Below are experts of layer 7 (counted from 0) of a mixture-of-experts language model. Rows are named router (the router's row for the expert), gate (a neuron's input weights, with its number), up (a neuron's input weights, with its number), down (a neuron's output weights, with its number) and show model dimensions 128-255. Each number is 500 + 25 x the weight over its row's rms, rounded and kept within 0 to 999. Numbers have three digits each.
Before each expert's rows: "gets" lists some tokens that make up at least twice as much of what it gets as of all text. This comes from a sample of Wikipedia text that the model never trained on. Tokens count by the router's weight.

# expert 20
gets: "'", "\n", ",", " de", "é", "\""
router:483502471479484472512501500475503474505493470511480482509478551479516486532514500461503470487476500510523498465531491426518549498481501526512524488474496487525521555509528499494551469497509524510480518483524496514515449522473480461517513525469457507490501528489446505503500516505524503488517509465489518525559507494503494441504463533531524501476466486425506515454542508507470518491490
gate0:482514462522517488510457461465479535529506533491497485551522521525498470498496522513495480543512494548525493561485492498474515488476508524505501481515496528490528509512527555486574507522556519544549516486497498511471487504498544507497553479532469508512521522504476474514468473466515470486455515497508467560514486513484515497517519518510506516524454523469513539527484462520501494502550
up0:514505491454496507543487454506485516478576502516518473509494501473483540493495474492509467481468494516504552527495473492488480515493487498515539462537458492532536465532476499457479470514499440541480484539477514540496539510484509485501502538465505519471494480511545492474512455476490528497475440510527481543472456495485535509490485469478491498515503498474501467485464493494507497526530
down0:547483471470507492506523494510471522453507530426530502503527498461494482502478487540452488519523526451479492453487508484478497551450486495512491515476570469478508533529455510532476477462522498470468538493509522465540540487529510498538470475499491545495518507543480503510524509508525470567516512494478511572501483475480525478492465486516494490502467529519530437527532495541539494503498

# expert 28
gets: "0", "9", "8", "1", "7", "2"
router:518475456485495466498509517469493531496533502503488472511488544511532543492475465468484493521464517472453511514495466483523525495503480503476514496521538475519554540476522488453564498453543522482514511509495505496503503510457467495542473515472485481508483522494480501511547516484525500478491529535473542527494498468497573437502521470520553510488476458481531503477523518513463537496474
gate0:510509431498507505510510477469508509520448494509523517491480560465475472533453454499477511490479531516513514499488528500483467517499512553504492493457504469502529543535501518506493452506513498519501499518493506491507520489478529537514485559508499515524476506474488451503461519517511513491498487520464510514482523512513500501464524497488541515522482488480496479534550513504513493502496
up0:549536544518470518488539466523518487525461520469489444489502509507548491443514494502497500532497478526544493521509543506475503503493534506472525503493503442478475518479472504513508479499470441475485477500535537500494513529490478536520535491438544492517524509435520495510525506538470519513457461542493459538492470495515507528474527504483453485503453481488485489488527505512446501476539
down0:439445501529458512468493486478492500508497496538555463487477519527505477462515452534524493524559504489491506524477461495534468507522499493458452499490516491468501495523477509517485552522469523443498490538505480511498531542491498500531509481500498501498475538496513462537483474514495451512544501490470526515504514480466530464498528467497519517511515548544490487499485485515509486457532

# expert 33
gets: ",", " and", ";", "),", " or", " but"
router:447493466507453503511490503501508493488513479518479486501501533470467503496498490469467481478483479484517480485508491461488545533495482504470523551524520515505506545491510492483519507462528487485493488507507512506515494510448496482519541542501530536487490506505474562516538532493546514514499513528506495521514499506482467450522469495525533514494507503448518530495568501502490518495478
gate0:501458512504525510490506471499491492517506494470519492499505473534480491484455503463520524553559523473515521557515507473504482544472441525477480477478532491478533472451500533491523483519495484491492486525494481488478469506491506483528512540529536519505502490478522506513521543506472507523497511475531490527508508451495521500527478561442553501479532489510493476493515421467522498500460
up0:495507537481491494552499504496537473502498501518501518495487560495529495518475489536511533494503497515497493506488513522509527512498492474447496484511461482475505509535480532494484513528490525524480517520520544559498512553539503478489498470473490450453520471526482507509445463477495517494492479523519533534493447518486483501461494477521481513519510495529489495506469544494497488514478
down0:493489536530487486433488471462490506469511537460544488456521555504490458472483469508484518521557528479515499490495530450523498456509460445486472501515505496498468532512480459490502488503547503518483468509493500513532475486476502454492463499475451488506437497489465491521512539461461474515491501479492540527509505511532471478507525503490514527537491473516466509520520521464507539505500

# expert 35
gets: "s", " University", " School", " League", " War", " City"
router:495458465508490482505517498484490469479529484498484472524489516458489489502530474463512510506508461435467533504476496463519550487479511494491513492467510466511512553509504496485499474506482474471498503514485503510517459483476522503521499514507512531503515515486494512485540502507515488527485498478431554519523534481526537451524497478521498522516457449468525552479524498527474529500469
gate0:497528529512487514480486477516525451525492524507509481482485488489533481551498479483511488486478456492501533481522515501503517510497511515470506502528517497512512517519489489485502484503473478495514504518551475464482528478525528480457543538542492546530483486472524505519521529492500525483466511490461460497553505499477526523473537545478483531552523497536500523489515556527474505470509
up0:539531479503467485523505468499518512476439476498461493517498489476512457516480506506500492499484480529529536481496511479501470487520482504530468505455487499483514532522497498506510457478529476512488525524485525483485546548497508540512490515531498510456512531509492520479487479499500549464481514460555497503529463498498488512426507503539486513506531512514517522466501458490486472464492
down0:515500471499478504494479503518524538530532515515505509507478526506504509482498496535533538485487518494558506477442483489524462451486495497486496480483489461510524535485494456507475491533532524522493485491491487486487522486504497566489466537457484509494513536515516497495509534492521523485532473530504482537504499524527503534498505507560506509508523480532545468504519462553508489514488

# expert 4
gets: " |", " of", " is", " when", " where", " /"
router:526474468497481488534501521512441496472569439519507477510484528466516476500519491461496503462497504454475475454516498484493553502507494514466529539477468523488533531523513507488494481483508511515488499495485485506552493520472515495477503523492489494488496509487464507511510514494530505515515519529482549539470494512480491452511500516525538484541499466521559544519519513501483529527470
gate0:491460528492505516514514477441478505483507475493533483580479478514519506519484539492471510497523489500516470519488500490508544497539537485495476500539494472519538519506512485521515513486506479480494466509431509504529572497499561470497522499540482497514510468475466539521501472520516459493443481483512483544507479498495502478531510512462485556511472493502487485498520478470511516500515
up0:503551502452544482495507514524448525523484458523533536503513496495502495500497468454491476500519504484491467499501488466510459493493472502520470461538521482457503536515515477458476481507498505543503536497464501472507482441481497496500426503527500465504462503509492500491497502501494443471481445492474528544487470492462523516491499494502504500506474480493488504514491465526512489483495
down0:522500507491499514527539475472488478534494467539522469486471510505466485497521545519464474458504503495465534508472496515520471508513486446529470502539515516507490489474535506481488508455518501508492458536502459518455451513512517472495517518477459494483467499507485514511533415525477486478455502509542542513491539458493505526524504537473521493459542490473508496494555555526515472485530

# expert 26
gets: " was", " is", " he", " were", "ly", " has"
router:528511461514476495503525533506476509481490503536512505539487511507504515501541484430537525454479463483483532482522531489520485517477494506490505518475511456509519541508512512485543467517493523481478519518506500490558448517465476483520484506471512483478496544505473538475511531462519509499446544523492524517539497472474485445511480464526568499552487466495498533480507502569484483504456
gate0:533510508510482475487480468499523502459519490480475480475470537488505503505518522497504489504519522508523477420537462522555457479526515496537566464484544518482518478433474502527505507474473522488508501481502438518496467511510481534551458536523483503491490541512519513502528483461540517490478470528494470478495512525484515528487515464511512519469522519506493497508497499487504470522539
up0:495511508549521506487485498467449504468487487491495469530506494501494503478481537504515479466505458487485486463505508549524505507511512489518450552523541548525469480524533536514502499482473516489506497531494495552512509549521463513507533462498574461462499509539524506500518511488522478510480489485461521483454483552537508554476510483523529497471492536514465499460526511519494505457459
down0:502480496531567479522487460526524465505498515443502552505501489503468520511491482497473504503517467490544437454539463499557526502481471512480506453494485522487523472489441439511477531500482520471501473520498516515498496499502477468487488476508481521451468474516490468510509511525505489462504526512462512576469477467493500484487576491507501504500516498504505513473469514489529483498480

# expert 16
gets: " the", ")", " The", "The", ";", "="
router:561477465473446495521505494467489510460474518511489476527468519502495516487475477490502520475485520500508512494490505523505516499475501508495497524481487476483486524517522514496510508523495468500529555500461455518500491521499490456464482535508529484487461487463484561490477496501507518503542506514472537490503508503476515507538509499523526498566517482465522516493547505485452533454456
gate0:500485488523505552518510495536503454466477447490510516502537486495498526516515516504506466453486476461534499476491531511482519525469528503501511517530493490472532517506537562483485522500502513483512467472484493536478498451536499471480517541493510512461496524446499465508503508524537524531516503473482476510480502486502483508511523498525483464515497468493530505500559541503487533528490
up0:528545479442472492555517506518513444479532494519459502466523545474470529514541540485504482504505485518542479519547513525476524497491517459507468482533457503501500530523563537494502525506486495485509451488507486506427486482435494483474505510506535489506507477505533514517498496514534527500506470513525491489505559512461504492549516497530514521517511487486507491531502514501468470480491
down0:494486491524468551500479477479477478525487538484508488496538486516457493493456532516500542528497502486481498490529511499536503535471436511480503474473549547510494479533514483507519489529504525499479541495458459519496506449520488513486494505525492502497479492485507485500479490490486491521537531464511498433451473469483517487523503519479485528542491463476491482483533515509518524460523

# expert 34
gets: "s", "%", "ation", "es", " film", "ing"
router:516501477485493455508537509517440490471531446475531497519502531503531473501525500460489483509493497449504518472472506467513511517482500522472535533530498460500541537500516466491531464489519495515492484472482507525512486500512502462460487542508511486532514522510458508469522490521504492514486529527491527525533540511522512450524496490536515501509493472496514507506528531520505503483489
gate0:497523518474507472486478524494491475485500476460500540521532516511487462504487537482498514505489501442479501494481501494524520512512499489502482502511497485496511504494484475512466490516510540447496499500482501481564542504529477507524500529503529497523548505496518562495525517549523505492505531458504529523501492505493513515515478528529496457482523495516490571515479470495464473523521
up0:536531475462466487510518475549475514488479489540486518488505499462467491463499494522531532470508474516495508509569490566544523492497515503508544473474500517508496495496459495502583472494519515499502484528493474500502479510500475496465514526483515502481502545514471515501550477516535498459495525472600487472520479507496540485512467489451492469518527485488488493502484540496488493506495
down0:524495533521511485509481494495518510511512516509564480532486524520515507468522506470513490481459519491486482480467491505538504442500475511507497510581468524554511536531528462504525522511470494518517486482493487538527528525529490544506518523482496496522478487511534522460537485473493509553501549526512464503507492545547582535516496500488501478503492519479490535479493566470489500506505

# expert 19
gets: "-", " his", " her", "|", "s", " their"
router:504480479520529468498500541535424481471505421503467470478473516484549496461494467466522497474493500496474560484495520475523527521486488504495510490521493477483549518500522502481498456485495506492529539556482486516503464511477532476523494495495526501494493470512494480493522496475509515475508522522493523520530524487561518481520506480519542483527461446451517527494544522518471520516492
gate0:505491473478497500513531491504534493507474524460491486494504487486500510544459450491520513498463492521528538496476500492521460528495543490543535515532483511482495484528486456517522538496470519385526550543506475546485520525484505520495508487514527492478476524477520487503467465493500490506494500507539486509474555505515535538473496531475538465483465574442468503500496516537488506501479
up0:570515505501502466520519512505526525482509508497475514495452496532529541498505480512523525497483478514526517502512525489482505511467474431481493542517480526549530505436510505538536529493535484468547485491487526520504546522513539508503521497468500541491525500465513528451470476493517490500519456581467514491479454516495490518526498490489488458506486502515520529449504517516476480519518
down0:523475498516520479474507522488497493515480494533512514491514492506515512512487510464518473489501463475501532517476488434482513497572496502477489493500514441561483579479495539487503447500485481529508515497537470505523484488505509510438495508540486505528482583543509485477475506539482525484513477472515498503521536504461496536559526479456549510475544492542494477485491501504481511533496

# expert 13
gets: "5", "9", "6", "3", "7", "8"
router:480482475518476446506481486517495504436526504503513472526512536494511505479532472484480514505492506493502517500519556479490532524493540503538492512517484489488489526524509498467517467492510511487492482543452479508489462467524531467498507504520477481500502479464457491515509517525497530499483515512530512523518518496515562399484480522524536522540464480499524520525507495508454548522433
gate0:478506506547481515506517515528482513479488496522534500496473508527504502515463491496493498510504523474499516541499517511543533519492484506491491504475458509515532455577565494480511497504539487476524467508523519545499507498503440531459531460514487477486496518539502509529536520516479458478505528519508488482443509476456536516481491544546523493513475538492519528517459499482539493518484
up0:474547518535478501519532516543476535505470524525493523499478490502520508484536500481491511516467474552474509512489497515511495522460505455540494498507509506488496480477549555519511446503530527480541489526554533462485508480509527526510513530469520572542558460507507491505486455518541460503521499497488499487515523473480496527508497488510505480502519525515503511499478505466511468475531
down0:485506457517500528493514470485540489536500504470546486516543520467471543472515515504508536541568498439528498561492537509464499460489465489497521503484519495504480553481503510481498490473486476499462504462468490508513533485513505544543482562493520496485460531474479495506475537503487509479499502524449516554495460519497433511512489489548510493488469493522520461516479527448533478512473

# expert 7
gets: "-", "–", "/", " con", "'", " ("
router:546489470508423512469498533502478490485529508506521482533478531483511524494508463502510487521522511472488489483498504516526506492455486475488540512508515471487505515481519502462552477516507468484481515484486506465499474464508484463505507487520481505493497520485500510494514493463520501489491506461452513533507535510501533454509491506534599470518513506487485531507558520503463498477446
gate0:522492533491499531468514485461493480505518495505477498484518520465511509516528493486514520512489506521446466522506461490498489519465527496470536472484532514532470487474540513539500473487537496511506490521492466474475486462504512449494519474487507405497542466494502509520506479460466503510456537528472472494524539509488522498480473500461557489555526496512471502517510498466499518495515
up0:526484502530522510461507473459536495473495510472512467501486479524495486548469476512486467504501505519515503481533542500507537472530519497526499468455468510529481513476490514523450503515502507476493510517537489539509490474544533508511558522512515513523527521563509508503473540518524483514499504502491514476488515514495498494512506496482506519485514485520531517573467480513514468535470
down0:536542452487517509453480521484490488508516518489509479485462450488476486496481498541484520492537480516480490521488503484510528482502540510487518457471469509479460481511546540536492491510489494533487508500500458500474472453487508502527497506488506488513482509514512467475486506483543470484486501488476520511541508487536479490505481493546547460497500535484526461526487466546541525496496

# expert 39
gets: "3", "6", "4", "5", " first", "7"
router:524466479538492503497478536495471541502515482499489503506490542478465496510479486433493481507505485507474520506515516508476557514511509453516486540522499493490500521505556535484484481433554514486541521530472523474514481481494472505537492492503501513467448522507460533552549523483509545475494528504467566526551519503529484466478520503481521496535456478505519504502489493536454521511502
gate0:545464485536522464494495507501515503534513511487495473513508537474507468514492505437543483537533505507453508520553506553517464524530484478515537516518502519494492486538532490516469504518515454540516530480471491482502541515480526517512513466513513496471460533450508528541485529495516492542499557489499521511472565529552501493495484475524505466483508514492495541509492488510492503548528
up0:510467478492523510494480529515539506487502517520520526471464545481506542526458476486489488471488481463451499500554504502488533450494522523507522519485467513483524500524496505496509456505504516547520527490459423481535524484504499480464497542499501481522522502504499480504516541548533513531486477506492461479483540519493557469482474510479490517477510469563467508522492511494518513469498
down0:560479463444461477503522524565525516488497513507499495511531518486496454522435490527526512499478481533471542529510510547511461496543518496480500503491496491469528482510497458516485489492497506497506502456471516511470496521510501537491469510524500495495508514482498496528507498448481516560546516492480515497497506514524474522522510490451518520493486463514488467489501474507461523496500